python train.py --num_hidden_layers=12 --hidden_size=192 --moe_layers=[0, 1, 2, 3, 4, 5, 6, 7, 8, 9, 10, 11] --balance_loss=0.00284 --balance_bias=true --init_std_router=0.0133 --num_key_value_heads=6 --vocab_size=32000 --norm_place="pre" --qk_norm=true --parallel_block=true --init="normal" --init_std_o=0.0472 --init_std_down=0.0544 --schedule="wsd"
Below are experts of layer 8 (counted from 0) of a mixture-of-experts language model. Rows are named router (the router's row for the expert), up (a neuron's input weights, with its number), down (a neuron's output weights, with its number) and show model dimensions 0-191. Each number is 128 + 32 x the weight over its row's rms, rounded and kept within 0 to 255.
After each expert's rows: a language model's description of what the expert responds to. This comes from a sample of Wikipedia text that the model never trained on.

# expert 7
router [128 102 128 118 104 105 151 111  45 121  87 119  59 118 142 111 129 155 145 145 168  97 179 124  58  36 158  88 108  85 133  90 174 105 155 134 134 129 119 131  83 122  94 108 175 122 124 108  75 172  88 124  27  99  75 148 134 141 229 136 126 144 143 138 102 167 142 139 160  70 157  34 186 107  97 171 107 135 151 150 165  82 140 129 117 100 129  88 144 111 120 183 140 121 105 132 135 198 188 121 125 138 133  93 126 168 142 139  87 130 124  95  83 173 121 140 168 127 150 118 108 141  97 165 167 173 128 123 120 117 122 101 102 119 115  76 137 165 145 167 131  89 144 142 139 168 107  98 125 147 191 173 108  76 161 129 103 149 161 145 119 101 169  86 102 160 115 123 156 161 149 106 132 195 156 161 164 123 118 122 142 148 134 132 148 114 180 137 129 177 138 109]
up4 [143 115 154  91  67 159 113 156 141 128 156 102 131 127 117 149 150 111  96 107  97 114 120 152 140  90 131 161  97 158 119  98 128 210 103 141 119 169 132 144 114 141 105 105 164 161 134  89 109 205 214  87 139 183 155  85 171 117 159  99  93 160 134 164 144 143 148 160 116 162 118 105 127 166 103 118 107 113 103 118 151  93  85 149 116  97 119 119 172  76 172 108 137 108 132 142 102 151 133 188 138 124 133  81 155 120 124 135 105 119  82 149 147 152 172 168 101 126  93 200 128  76 153 104 134 140 150 146 156 105 126 150  94 114  84 117 129 150 125 161 146 101 111 125 187 146 166  85  94 137 109 147 117 146 158 187 139 129 147  92 130 100 254  88 110 193 110 137  91 148 144  74  86 160 215 164  84  91  56 101  90 117 181 105 145 102 151 118  58 102 131 140]
down4 [ 93 146 129  95 143 120 144 154 134 178 156 191  93 132 173 138  89 139 124 134 111 115 121 151 148 118  67 131 123 152  98 147  95 139  86 149 159 105 133 118 116 131 126  81 185 146 155 156 175 149 109 127 161 135 129 119  82 104 115 134 147 228 134 130 213 137 122 192 130 139 133  60  80 108  67 114 143 130 132 111 117 146 113 112 105  89  96 131 146 116 175  92 155 156 167 148 120  71 188 190 188 112 139 106 141 134 131 171 128  88  52 121 191 119 157 149 156 111 186  57 145 160  74 102  77 120 143 133  71 143 116 151  70 124  94 129 138 120 123 115 101 108 112 103 176 148 101  52  98 128 138 119 165 138 141 182 120 149  78 142 225 168 146  91 131 137 108 167 103 153 118 106 156 110 159 135 106 129  94  89 110  98 115 100 132 144 112 102  51 152 142 130]
up5 [123  97 137 152 117 117 144 206 108 163 118  98 115  60  94 159 139 107 133 198 149  91 197 145 115 167 142 171 170 117 108 137 120 172  85 125 122 139 168 127 148  91 130 145  99 140  82 144 128 152 123 123 148  71  70  93  96 139  91  96 108 195 119 104 112 130 187  91 100 131  52 110 132 117 173 130 160 128 145 114 151 135 141 111 116 146 123  96 177 146 140 122  84 106  99  69 143 179  74 113 129 123 164  80 122  73 140 150  84 178 125 137 148  93 190 148 221 164  57 109  69 187 143 170 139 118 116 136 130 139 118 150 125 119 161 186 118 101 123  79 114  94  92 165 119 105 101 146  90 103 115 133 210 158  60 134 118 111 155 106 145 142 126 105 164  90 156 132  91  97 119 121 130  90 151  75 113 114 114 125 150 155 106 133 103 127 158 132 206 126 181 118]
down5 [178  97  76 129 134 138 136  87  69 124 107 146 159 129 108 167  97 107 154 120 108 115  95  83 102 109 122 107 142  86 135 132 135 121 106 119 179 137 122 225 143 126 151 131 101 120  97 111 167 110  90  48  92 115 154 162 136 155 116 215  75 102  99  91 100 145 117 151 111 147 121  88 103 118  81  69 105 124 116 141 115 115  61 174 143 105 125 116 119  94 113 152 201  93 122 146 120 106 147 102 128 119  70 140 188 165 123 186 153 136  96 105 104 143 148 181 105  73 104 156 218 111 128 138 108 149 112 102 177 101 115 116 159 124 126 104 134 150 149 167 140 130 118  94 130  85 131 145 116 123 162 118  65 139 181 190 161 148 195 123 152  76 148 117 134  89 156 183  90 132  87 217 136 168 103 130  78  99 146 160  78 133 148 140 116  71 131  93  99 119 117  94]
up6 [112 119 180 158 140 140 195  99 120 134 170  95 100  86 110 130 101 113 109 144 148 189 159 137 124 121 149 179  58 115 110 104 116 155 129 139 157 104  84 127 111 102 131  99 178 125 144 163  76  99 120 110 127 115 103 215 125 136  74 162 117 155 172 133 103 180 112 167 134 130  98 107 137 153 139 173 154  96  77 163 121 177  93 113 141 101 110 143  82 100  84 125 141 117  77 183 171 117 139  70 114 148 150  95 129 149 125  98 134  79 152 208  75 125 153 107 143 125 121 191 154 180 171 115 128 142 146 140  83 185 255  99  79 159 124 112  46 106 119 118 125 133 105 135 108 144 107 142 132 181 152 138 132 102 168 164 133 109 117 160 153 123 166 112 105 150 120 141 188 148 113 150 135 160 158 111 172 190 107 112  80 140 134  95 116  92  90 134 146 179 144  81]
down6 [145 104 123 134 129 144  93 160 145 122 123 159 126 140 145 135 131 125  26 127 126 167  84 142 168 133 164 126 141  58 149 120  78 113 188 134 159 145  74 142 175 157 144 209 170 139 110 112 116 134  97 163 117 147 135 155 166 160 133 152 131 135 106 146 107 143  89 136 137 179 149 131  90 131 120  85 158 129 155  88 123 183  93 117 118 100  65 123 126  82 151 122 111 165 159  87 124  67  78 131 137 123  76 131 124 156  97 137 127 134 136 137  87 109 110  93 143  78 188 146  87  73 155 136 101 138 134 150  97 162 122  77 127  82 158 108  38 137 129  91 155  90 104 110  61 207  88 167 101 101 105 120 157 190 128 150 159 131  92  80 121 219 134 152 125 173 192 118 181 122 160  64 124 129 162 108 114 117 116 124 105 192 148 164 100 130 118 126 110 111 108  83]
First names, name prefixes and elided apostrophes in names of people and places, such as John, San, St, dell'arte, d'honneur.

# expert 3
router [204 100 175 155 167 148 159 100  66 110 155 118  50 131  80 128  87 128  75 118 110  97 150 125  93  67 163 143 128 141 128 132 172 145 125  76 152 106 149 130 114 153 114  76 141  81  86 155  90 151  69 136  76 167  96 134 172 136 150 148 114 103 157 174  99 146 118 109 141 139 168 112 136 107 163 175  83  46 136 138 154 136 153 172 123 129 158 150 130 155 122  87 120 133 119 137  87 147 115 173 146  86 131  93 115 177 174 158 155 133 131 121  95 165 149 119 119 143 158 216 116 153 187 129 120 171 126  54 124 138  90  85 110  92 184  93 169 164 107  98 134 102  77 105 161 131 115 145 111 140 178 129 144 113 146  46  88 184 143 141 157 166 161 144 141 146 124 137 148 123 100 137 165 133 161 129 107 144 140  72 111 120 141  97 106  94  98 104 107  73  97  44]
up4 [ 74 155 117 177 209 199 124 141 178 109 107 141 122 161 150 126 157 102 176 124 124 181 130  91 130  87 192 147  93 128 145 113 114 113  94 124 131 113 126 143 179  97 114 219 115 237 136 144 171 176 111 138 130 125 164 133 166  61 184 118 199 133 137 162 158 106 120  88 123 138  85  98 162 155  79 158 123 108  99 124 160 148  92  60 108  70 121 133  72 140 160 157 150 146 107  95 142 158 111 165  78 207 114 137 158 126 124 131 133 119  62 166 107 182 144  89 155 102 161 103 126 160 110 159 144 153 132 182  56 119 109  87 133  96 154 123  90 114 135 152 126 115 120 151 142 165 118 105 188 117  85  98 140 146 133 138 142 107 129 127 133  99 135 117 141 130 125 120  90 109 157 130 157 137 151 161 159 155 101 142 112 108 119 132 186 183 145 164 135 114 160 196]
down4 [151 153 142 130 141 166 121  91 120  86 133 145 138 163 138 169  98 143 135  99 106 153 130  47 149 104 170 145 124 162 131 131 139  91 139 166  90 181  98  85 133  80 110 111 117  86  95 132 141 182  60 143 125 108 135 140 160 106 122 155  60  63 146 176 116 157 122 101 159 106 156 141 126 116  95 167 103 144 108 131 112 105 136 185 146 150 110 137  72  98 109  64 187 122 111 107  68 154 117 115  95 123 137 103 183 155  84  79 136  81 115  95 118  89 120 182 107 111 112  82  64 135  55 121 155 135 128  88 114 151  92 109 134 119 156 109 155 129 118 105  81 115  50 135 160 138 142 157 121 190 174 154 123 132 144  86 161 190 174 132 136 163 179 152 142 114 134 131  94 171 142 118 127 121  74  66 111 149  96 122  60  87 109 202 133  91 123 133 111 202  94 169]
up5 [140 136 125 105  73 156 151 112 140 164 134 118  64 110 162 153  52 137 182 188 121  96 150 112 152 133 128 112 163 104 151 142 130  67 109 168 104 152 150  96  65 161  93  84 156 102 165 114  96 173  84 123 118  67 129 158 130 139 159 206  84 147 187 158  97 161 176 180 199 163  95 118 153 144 117 153 141 125  94 109 131 139 136 158 168 156 153  62 112 119 177 208 165 114 182 132 115 174 139 131 147  64  97 119 187 140 159 111  66 148 105 133 114 154 100 136 124 166 133 157 129 161  72 117 141 199  90 170 167 139 161 151 108 145  85 162 186 157 126 131  90 138  84 145 126 103 112 108 138 144 129 110 105 188 153 128  92 153 146 108 132  99 125  67 162 115 143 149 136  80 105 145 106 157 132 103 104 164 157 198 109 137 111  95 154 124 106 118 159 150 113 123]
down5 [174 157 117 112 102 127  85 164 104 127 157 161 138  78 223 129  85 156 163  85 113 132 161 131 130 128 129  81 163 137 172 134 152 194  85 153 137 177 128 132  92  97 105  98 157  80 206 151 163 152 150  95 120 127 144 108 111 162 128 182 128 137 134 151 125 123 103 164  83 127  79 169 141 119  95 165  83 106 113 125 131 142 126 139 164  72  98 106 110 171  82 130  50 151  95 136 169 145  84 153 168 165 135  84 170 107 172  80 100 116 143  98 129 130 127 100 134 178 138 163 158 139 165  68 174  64 113 150 116 134 109 117 157  94 152 185 143 137 101 168  89 134 100 158  81 128 119 153 141 155  70 133  78 113  89 136 153 135 156 181 163 102 160  78 136  62 125 112 106 103  75 112 111  76 143 151 162 197 112  83 143  98 127 143  93 132  80 172 125 110 164 125]
up6 [155  88 107 147 138 137 166  95 119 125  99  89 138 137 196 178 120 108 124 181 113 109 106 131 148 119 161 176 142 107 152  32  78 108 128 189 112  69 156 116 140 165 171 105 157 162 200 120  82 111 118 189 121 139 108  84 154 143 126 123 147 129  51 150 149 172  79 155  99  73 131 157 139 112 147 101 106 107 103 201 122 116 115 133 115 124 133 132 101 140 133 167 164 131  88  99 129 153 138 111 146 130 113 115 121  72 121 124 126  91 109  91 157 139 142 133 178 132 100  87 143 221 123  92 205 132 156 102 156 171 157 159 151 102 129 168  94 108 112  70  86  64  95 110 120 137 175 102  92 151 182 145 142 122  92 177 125  93 118 150 180 200 182 127 130 143 132 105 156  60 112  80 108 151 155 105 151  76 157 139 118 129  66 116 152 115 165 129 125 123 137 130]
down6 [135 114 131 167 126 174 138  97 150 171 196  99 117 147 162 128 106 116 117 145 158  97 120 100 134 164 141 113  94 128 112  66 133  61 118 104 108 112 142 114 109 108 104 133 145 146 151  68 151 133 143 111 141  93 123 126  74 107 126 115 164  74 107 100 194 120 110 126  92 152 119 119  87 103 190 123  96 117 113  82 150  99  77  95 202 153 114 138 205 124 176 153 125 142 131 151  85 112 139  98 154 157 207 164  96 179 100 141 144  89 124 117 147 128 111 167 136 131  83  65 124 160 129 130 110  89 111 178 152 118 176 144 130 154 132 139 124 112 135  90 174 131 185 156 117 148 102  92 117 108 142 120 139  79 173 140 123 164 125  73 124 199 106  65  98 166  87 155 167  90 128 168 127 116  73 232 111 110 123 116 117 139 166 116 147  82  82 204 125 211 107 146]
Pronouns and modals like they, you, can, could, plus odd word-internal pieces in names and song titles, such as Wes, bey.

# expert 2
router [152  64 112 140 103 162 160 186  95 122  51 115  71 145 147  92 124 144 136 103 116 139 199 116 149 124 210 109 175 135  68 125 103 103 136 101 146 133 133 116  82 145 193  90 191 132 155  99 159  99 112 111 130  83 120  71 134 125 191 126 129 130 112 120 118  82 123 190 120 141  93  73 139 122 118 184  49 157 139 113  91  99 151 182 153 103 134  87 118 117  96 172 147 129 106 171 141 109 183 193 139 102 140 132 156 144 169 152 102 171 101 144 111 154 142 136 170 113 147 162 165 168 127 154 189 131  95 177  92 143 151 114 100 108 177 137 140 155  74  78  83  82  88 128 117 171 170 178 135 181 154 143 107 105 136 148 105 117 100  83 136 124 137  54 137 184  77 137 103 126 131 170  85 130 125 115 118 106 147  84 145  94 137  92 137 134 173 147 137 107 119 139]
up4 [128 124  97 118 167 114 134 118 154 127 101  70 152 126 153 155 176  60 102 153 136 154 152 115 126 156 118 125  94 140 136 144  99  89  77  95 156  72 107 176 108 211  70 126  71  82 138 132 117 140 124  91  69 106 203 149 156 101 143 136 145 164 102 188 130 138 120 151  86 130 146  92  87 168 108 129 132 144 111 169 193 120 147 197 165 166 160  81 106 145 128  94 128 159 123 148 117 106 162 109 153 120  91 161 138 136 103 172  43  94 161 172 163 105  69 171 117 109 151 150 131 184 136  94 164 141  81 140 116  97 193 104 115 118  83 100 179  86  84  97 135 125 159 156 120 166 142 127  98 153  72 143 133 129 125 142 116 133  91 144 124 160 175  70 122 143 105 150  89 112 156  59 164 148 159  95 142 151  95 100 111 154 138 147  79 102 128  88  83 130 124  54]
down4 [102  94 119 117 166 104 124 147  98 169 115 113 132 164  92 141 129 162 138  64 139 157 105 210 123 131 143  96 122 108 145 144 152 124 107  81 135 141 124 122 146 121  98 122  76  92 121 106 153 134 132 126  98  82  97 130 165 132 119 135 184 138 151 127 153 160 143 168 138 147 123 213 180 132 142 123 175 120  64 131 157 149  75 197 106 133 163 142 103  58 171  90 130  60 101  73  81 103 152 136 115  76  85 143 161 111 132  95  97 137 140 183 101 157 115  91  59 139 148 125  75  89 210 158  89 122 138 170  99 149 149 114 210 143 105 164  96 165  98 135 131 147 128 175 129 181 147 146 138 174 103 178 120 108 104 149 142 164 139 149 162 165 128  83 147 179 126  81 126 129 143 155 169 115 148 103 125 133  99 106 134 130  22 158 149  93  64 143 125 105 139 163]
up5 [178 101  82  94 130 167 137 121 134 148 120 111  90 138  75 200 108 114 140 133 132 143 139 135 150 131 142 140 142 133  89 129 165 131  96 104  81  95  84 133 159 102  86 132 107 142 130  36 124 126 148  78  77 158 129 110 127 157 150 131 169 184 122 122 127 136 103  81 115 168  96  76 160 136 139  97 122 171 143 139 143 112 156  65  99 140  98 124  88  78 105 152  65 149 107 113 176 129 149 140  76 118 113  75 139 115 115 120  72 160 106 141 140 129 171  87 157 152 108  83 166 127 108 133 121 147 120 178  76 117 137 123 126 135  89 142  81 149 113  81  77 107 132 139 131  89 101 167 124 120  77 132 136 160 141 169 108 156 139 114  97  98 160 168  95 120 139 184 137  58 102 222  71 130  52 173 133 168  69 170 119  89 166 167 205  84 168 116  87 140  74 117]
down5 [142 111  96 108 115 152 136 144 165  39 136 105 126 163 158 122 112 132 134 161 145 131 115 171 118 110 130 143 155  76 140  92 152 116 176  81  83 128  77  99 191  46 136  83 129 137 117 150 132 155  93 197 127 167 118 144 148 128 162 129 138 178 120  99 137 115 126 110 128 183 171 132 171 128 126 141 163  87 151 113  62 133 166 111  78 125 119 156 114  88 124 104 122  75 208 108 159 138  79  36  86 120  49 158 100 130 125 174  86 135 115 193  96 105  93  91 102 156 174 167 105 142  68 128 120 119 127 133 143  96 127  99 115 117 150  81 114 168 116 109 117 100  98 115  83 103  84 104 125  81 102  95 120 193  66  88 132 155 145  73 174 142 182 154  99 113 144 134 138 185  83 122 148 177 127 145 172 109 142 185 118 121 137 158  98 120 128 166 111 123 134 123]
up6 [144 154 199 197 130  80 143 132 172 150 108  87 139 146 217 140 157  92 113 115  94 149 159 151 125 180 102 153 152 130 100 143 126 118 127  85 178  92 125 130 141 141 129 129  75  78 112 112 133 111 194 148 107 151 116 148 189 135 122 145  99 133 173 168 123  96 144 159 118  89 190 115 119 120 132 151 137 154  96 150  97  94 128 155 158 146 165 143 131 101 122 125 148 166 121 121 190 191 155 109 152 125  85 150 121 141 193  99  81 150 170 172 121 114 155 159 138 143 107  93 166 132  86 145 149 148 204 109 138 147  93 115 124  91 125  87 134  63 114 157  99 111 178  83 131 136 135 159 158 144 156  54 134 115 114 196 122 165 132 193  55 124 165  78 146 143 167 127  86 165 129 145 152 104 113 178 151 103 161 168 111 116 186 129 194 119 144 148 192 123 111 194]
down6 [106 148 121 187 148 147 141  95 135 116 140 127 134 135  80  91 150 140 140 106 143 101 166  98  90 157 134 164 167 129 160 182  69 137 109  59 167 174 127 164 153  84 172  85 157 151 124 124  88 111 175 180 133 142 113  55 138 134 133 176 165 157 102 161 113 124 130 113 103  72 173 180 183 163 186 170  89 177 175 128 158  67 108 165 128 102 141 118 119 167 111 108 183 122 101 158 147 115  74 113  94 113 147 141 132  95 134 105  90 150 137 108 116  83 120 105 125 120 135 163 141 124  98 123 142  88 133 124  97 166  59 137 166  86 138  95 155 122 140  89 117 151  97 225 103 127  84  82 195 158 120 140  88 135 142 199  87 168 170 137 109 111 131 132 126  42 177 122 167 127 123 123 104 153 140 115 123 132 163 125  85  94 188 130  83  91 148 148 105 109 124 175]
Opening or middle pieces of split words, often Latin-derived or foreign, plus articles a and in, such as con-tri-buted, ex-ca-vation, de.

# expert 5
router [158 179 117 141  91 185 197 153 172 124 125  96 141 146 113 142 145 177  92 139 152 111 133 139 101 116 156  82  86 127 107 115 135 157  99 125 125  85 132 122  78 107 120 113 127  97 141  95 112 133  64 122  62 103 165 154 116  54 221 170 121 192 118  95  54 142 198 122 160 159 174 125 141  60 184 177  93 147 161 144 114 112 148 130 141 138 145 114 158  98 127 140 214 139  60  97  67 186 141  99 145 138 148  80 153 124 116  99 102 136 121 144  83 164 170 139 170  93 158 131 107 166 128 164 160 121 112 154  58 103 111 115  64 147 138 174  91  90 172 115  94 142 129  99 109 155 132 157  65 129 125 187 101 124  89 114 101  83 128 160 129 138 149 170 103 110 139 184 133 137 128 139 151 156 133  80  95 130 162 120 123 139 111 119 126 108 126 155 115 100 139 174]
up11 [108 146 204 133 125 198 132 154 134 162 119 120 100 102 141 102 105  92 127 164 149 135 166 100 133 154 153 123 141  91 204 147 173 175 107 164 129 119 136 152 108 133 107 158  97 168  87 101 185 160 131 176  81 143  92 166  99 141 144  44 195  65 142 165 151 123  88 188 104  98 160 160 150 123 150 141 112  64  99  91 120 100 113 153 176  76 121 142 130 122  92 169  81 107  94 139  70  95 167 139 141 149 116 110 169 121 135 128 116 118 115 122 135 115 107  89 105 149 127 141 160 117 124 137 156 170 157 125 175 175  77  51  79 110 106 146 130 142 115  82 143 104 120 100 186  82 120 173 159 176 142 118  82 116 116 155 178 137 106 125 141 113 134 156 110 132 176 110  91 185 107 123 109 109 213 141  80 127 130 110  70  92 112 162  88  48 125 174 124 127 139 115]
down11 [ 92  74 117 124 144 140 161 106 143  98 127 108 177 112 136 122 166 141 138 150  91 198  98  83 114 128 113 131 111 144 154  92  77 101 174 119 194 117  63 102 103 122 119 129  97  91 159 128 110 117 120  90 159 143 160 121 177  63 148 158 137 207 111 106 144 102 170  43 124 169 118 137 132 143  88 147 161 137 154 189 151 101 155 150 118 128 146 111 184 111 133  29 135 120 151  39 148 110 136 120 121 141 165 121 109 151 106  96 150 144 176 171 113 108  90 106 145 149 111  99  93 157 135 143 145 113 138 162 102  54 157 166 120 202 163 157 109 110  98 181 132 160 106 140  85 119 164 129 137 152  66  99 187 155 110 123  48 115 120 129 144 159  94  87 112 151  97 179 122  92 123 116 181  73  93 110 125  96 111 131 149 149 140  89 158 187 166 112 118 105 108 113]
up12 [108  93 151 204 148  66 140 133 156  67 108 184  87 147 141 133 135 203 105 142  40 184 151 203 117 174 102 150 157  87  77 114 140 123 155 135 116 164 127 115 127  86  79 131 180  99 165 150  71 173 131 103  94 158 139 129 148 141 126 126  79 149 147 139 127 132 154 172 125 151 194 157 122  98 179 147 119 183 134 110  81 119 117 135 151 116  86 135 185 103  93  74 138 134 191 122 185 129  75 144 130 149 103 175  88  98  68 120 127 123 145 147  92 101  86 152 162 161 144 125 100 127 183 121 132 194 168  75 147 105  99 162 149 109 140 123 141 125 141  97 125 133 103 114 109 138  90 151 109  77  83 154 118  97 149 113 182  99  85 152 168 120 138 121 107 127 104  80 162 141  93 107  81 122 138 154  86 138 109 143 126 123 130  80 142 178 106 156 135 188  67 140]
down12 [111 109 105  97 160 131  61 191 153 126  86  97 147  78 129 167 114  84 198 154 110  87 137 124 109 115  99 150 139 110 126  92 135 123 195 154 117 199 131 161 141 113  76 160 163 132 173 109 126 110 141  74 156 148 147 117  82  85 112 132  91 137 127 115 168 124 102 129  68  80 123 168 165 139 113  98 148 149  80 180 116 109 108  76 153 110 153  82 155 187 103  73 143 172 156 163  92  70 139 123 155  87  84  86 141 147 170 156 127  88 128 122 124 117 122 124  72 135 100 140 170 158 152 195  94 177  76 114 130 157 123 142 156 144 117  97  68 126 139 133  82 143 203 139 173 181  81 221 129  78 113 120 176 125 109  92 130 166 163 108  85 114 127 150 139 135 152 151 170 126 170 163 159 136 181 118 166 156 131  94 117 180 128 138 136 109 114 148 125 107 144  98]
up13 [139 118 173 135  89 134  88 166 178  94 173  85 118 132 147 114 128 126 165 101 136 149 132 103 129 138  98 118 119 153 150 156 137  42 130 139 125 120 185 113 104  89  83 119 144  85 141 155 116  85 135  86  90 145  62  92 148 126 140 102 131 105 125  75  94 147 103 147  77 128 212  99 129  48 103 150  83 101 152 165 152  99 113  96  78 151 116 158 104 115 152  79 120 134  40  82 148 138 116 104  89  57 154 131 110 170 129 142  80 106 111 141 163 179 122 117 139 151 186 143 123 177 114  89 136 142 155 147 136 171 134 103 128  51 138 113 146 154 141 142 115 100 141  96 136  93 115 103 119 114 157 162  42  78  84  88  80 136 107 146  67 155 119 110  62 115 114  80 156 152 118 131 140 193  55  85 132 166  89 129 157 167 109 154 120  97 104 133 131 149  92 134]
down13 [188 154  56 128 140  67 142  84  78 170 131 115 150  87 143 124  36 104  70 199 143 109 140 140  96 125 152 122 133  85 128 149 108 203  81  97 132 119  62 133 132 134 114  99 126 161 140 146 124 139 164 129 150 102 143 146 125 117 160 154 131 169  91  81 115 177 160 136 163 151 111 109 166 169 179 146 143 142 159  89 118 141 147 113 168 132 100 133 236 118  98 161 163 153 144 148  88 157 157  80 106 126  89 148 142 116 148 130 187 163 171 124 155 137 124 157 119  59  65  48 115 162 128 110 113 124 106  72  86  99 135 143 181 174 125 129 137  72 142 138  95 134 161 140 115  86  76 128 165  78 125 152 148 162 160  80 122 135 140 141 162 139 166 144 151 123 186  87 139 127 160  85 114  78 101 159 137 128 130 142 118 124 173  85 141 143 109 174  97 124 143 100]
Commas, periods and closing parentheses, plus years ending birth dates or dates, such as born 7 September 1954), In 1995,.

# expert 0
router [148 130 119 142 104 133 164 126 112 125 116 174 111 155 135 110 106 200  57  79  77 132 134 118 158 108 122 150 135 100  39  93 219 167 162 157  74  94 152 179 106 175 150 142 123 102 124 150 133 139 137 111  94  55 131  94 116 117 149  43  59 103  54 133 155 131 137 115 137 154 132 140 155 101 152 117 142 125 144 148  59 137 146 162 133 124  75 181 183 130 121 133  88 127 170 129 153 151 100 146 101 117 133  98  84 150 113 178 124 138  93 151  77 144 138 107  88 178 162 106 138 121 140 155 133 102 203 160  80 120 101 192  90 120 203  94 142 153  98 124 129 103 107 119 123 164 164 132 141 116 116 125  97 122  71 126  93 115 123 136 114  90 146 159 123 136 142 117 148  84 152 186 187 182 187 152 165 108 149  70 134 152 123 101 122 125  70 145 117 174 126 124]
up4 [ 99 147  57 109 136 151  98 112 146 148 155 161 165 178 144 188 164 130 166  99 122 131 133 146  80 141  80 129 128 188 169 159 141 150 115 115 184 176 133 163 139 209 144 140  83 136  89 183 120 105 171 129 101 110 156 134 120 146 146 196 171 125 149 127  88 110 117 132 117 117 129  91  87 118 183 108 130 144 107 129 123 152 141 151 218 179 151 162 114 120 131 113 183 195 171 174 123 124 178 168 123 155 141 126 165 163 148 153  96 113 199 102 127  96 115 139 161  91 166 159 185 180 151 146 114 165 116 107 157 146 138 164 137 162 124 157 146 155 154 142 109 176 115 157 154 122 136 145 160 116 183 141 161 105 146 155  67 125 102 176 184 107 191 113 134 127  58 179 129 101 140 197 117 131 112 133 187 146 134 118 128  74 146 150 159 170 174 175 165 142 151 116]
down4 [155 156 131 152 125 146 136 138  48 127  96 129 134 125 147 116 118 128 111 119 139 161  93 116  97 158 198 120 129 138 191  78  87 134 196 156 113 123 129 121  70 145  77 191 105 136  83 144 114 123 163 144 153 103  74 157 201 135 137 112  96  89 158 115 163 123 155 124  85 169 187 154 133 165 102  86  93 179 130  81  99 166 180 130 141 126 158 109 119 138 134 137  92  91 194 171 185 115 114 129 149 116 107 155 121 104 123 107 126 138 116  97 100 125 193 133 132 128  74 186 120 123 151  99 202  69 129 132 130 166 123 109 146 167  99  90 152 178 122 173 119  37  93  88 161 155  98 125 110 139 122 130 103 142  97 190  91 118 102 141  89 128 134 112  97  97 101 156  70 189  74 154 112 121 115 109 119 154 164 133 131 165 158  61  93 144 119 100 145 133 210 140]
up5 [107 113 100 132 129 153 160  98  78  52 125 141 143 125 183 174 110 164 190 119 112 103 191 144 151 127 144 134  91 109  92  84 127 143 160  87 108 132 166 103 142 136 134 146  97 153 136 125 136 134  72 169 170 155  31  56 133  96  93  89  86  63  61 111 141 117 154  65 158 139 187 128 152 115 155 101 160 125  94 149  90 134  53 136 146  88  99 127 100 142 134 147 122 152 180  75 139 110 166 139 100 180 134  92 125 153 140 135 181  59 107 106 123 160 113 110 127 148 177 116 129 105 128 146 138 183 162  70 142 130  43 182  93  97 148 102 111 158 103 114 113 108  92 151 180 136 143 151 106 121 112 147 126 156 147 118 171 186 115 117 103 158  81 127 125 138 120 175 112 154 128 137  99  85 178 175 190 127 132 124  62 144 116 146 138 152 105 136 112 104  84 115]
down5 [ 66  91 122 107  89 116 118 159 105 114  44 146 135 127  81  85 115 142 134 102 186 121  89 129 159 108 140 126 182 127 123 153 151 109  89  72 141 129 143 155 156 160  90  74 146  99 124 144 113 128 140 138  85 104 101 153 102 132  78 176 141 136 133 163 121 139 104 136 188 120 155 129  93 153 121 170 109  83 161 135 147 120 122 100 118 136 100 123 161 103 165 135 143 104 229 117 187 189 227  62 105  76 148 166 140 158 142 107 152  72  80 166 165 117 181 156 173 144 151 122 156 192 136 122 147 146  95 151 143 107  97 194  71 155 150  62 143 123  89 143 116 124 102 108 149 148 104 160 171 151 101 128 133 179 124 139 116 132 112 111 136  85 107  82 181 127  91 155 173  77  93 105 146 123  72 133 172  94 165 120 171 121 112 100 148 105 122 138 158 176  92 121]
up6 [168 103 165 108 114 101 122 155 142  96 137  55 108 176 132 119 161 173  67 112 137  66 114  67 125 120 105 165 137 108  47  88 115 168 127  82 109 154 128 158 133 103 139 151 101 137 131 121 130 136 116 131 121 108  93 128 106 156 102 145  75 124 133  95 148 114 161 142 148  93 200 194 102 119  97  85  92 110 133 144 103  99 162 175 115  65 129  95 130 102  85  95 179 175 113 134  93 133  88 131 133  77  97  30  90  81 129  68 100 143  75 152 157  91 193 141  83  76 148 133  97 156 124 151  85 127  92 139 103 161 165  78  50 147 118  81 114 151  96  97 123 171 117 116 129 146 116 158 145  94 128 155 178 108 153  99 133 190 130 111  90 172 141 115 131 128 129 132 105 138  76 129  77 139 121 144 158 132 127  88 103  78 106 118 123 151 123 153  95 152 207 155]
down6 [123 153 106 153 114 151 169  95 124 134 102 122 121  94 188 185  84 130 143 102 117 152 148 140  49 189 142 176 167 114 119 116  69  96 179 158 166 106 121 139 196  97 107 163  98 108 154 195 109 116  58 109  91 181 147  92 135 123 129 162 148 129 168 161 134 173 109 132 136 114 133 103 128 160 118 147 150 110 102 111  49 105 201 165 156 111 201  81 106 142 159 144 116  95 121 106  90 145  99 145  94 131 169 112 211 111 158  85 100 176 159 118 163 144 111 159 163 126 148 127 134 146 182 133 150  96 114 160  82  83 135 127 165 140 110 179 106 131 158 142  87 137 167 108 131 198 114 123 141 132 114  96 159 115 155 133  66 151 105  77 116 117 167 148 154 145 110 152 132  98 108 147 182 166 117 102  88 119  91 121 105 179 123 184  74 161 151 151  82  96  96  77]
Prepositions, mostly of, plus quantity nouns in census and statistics prose, such as Latino of any race, population, per capita.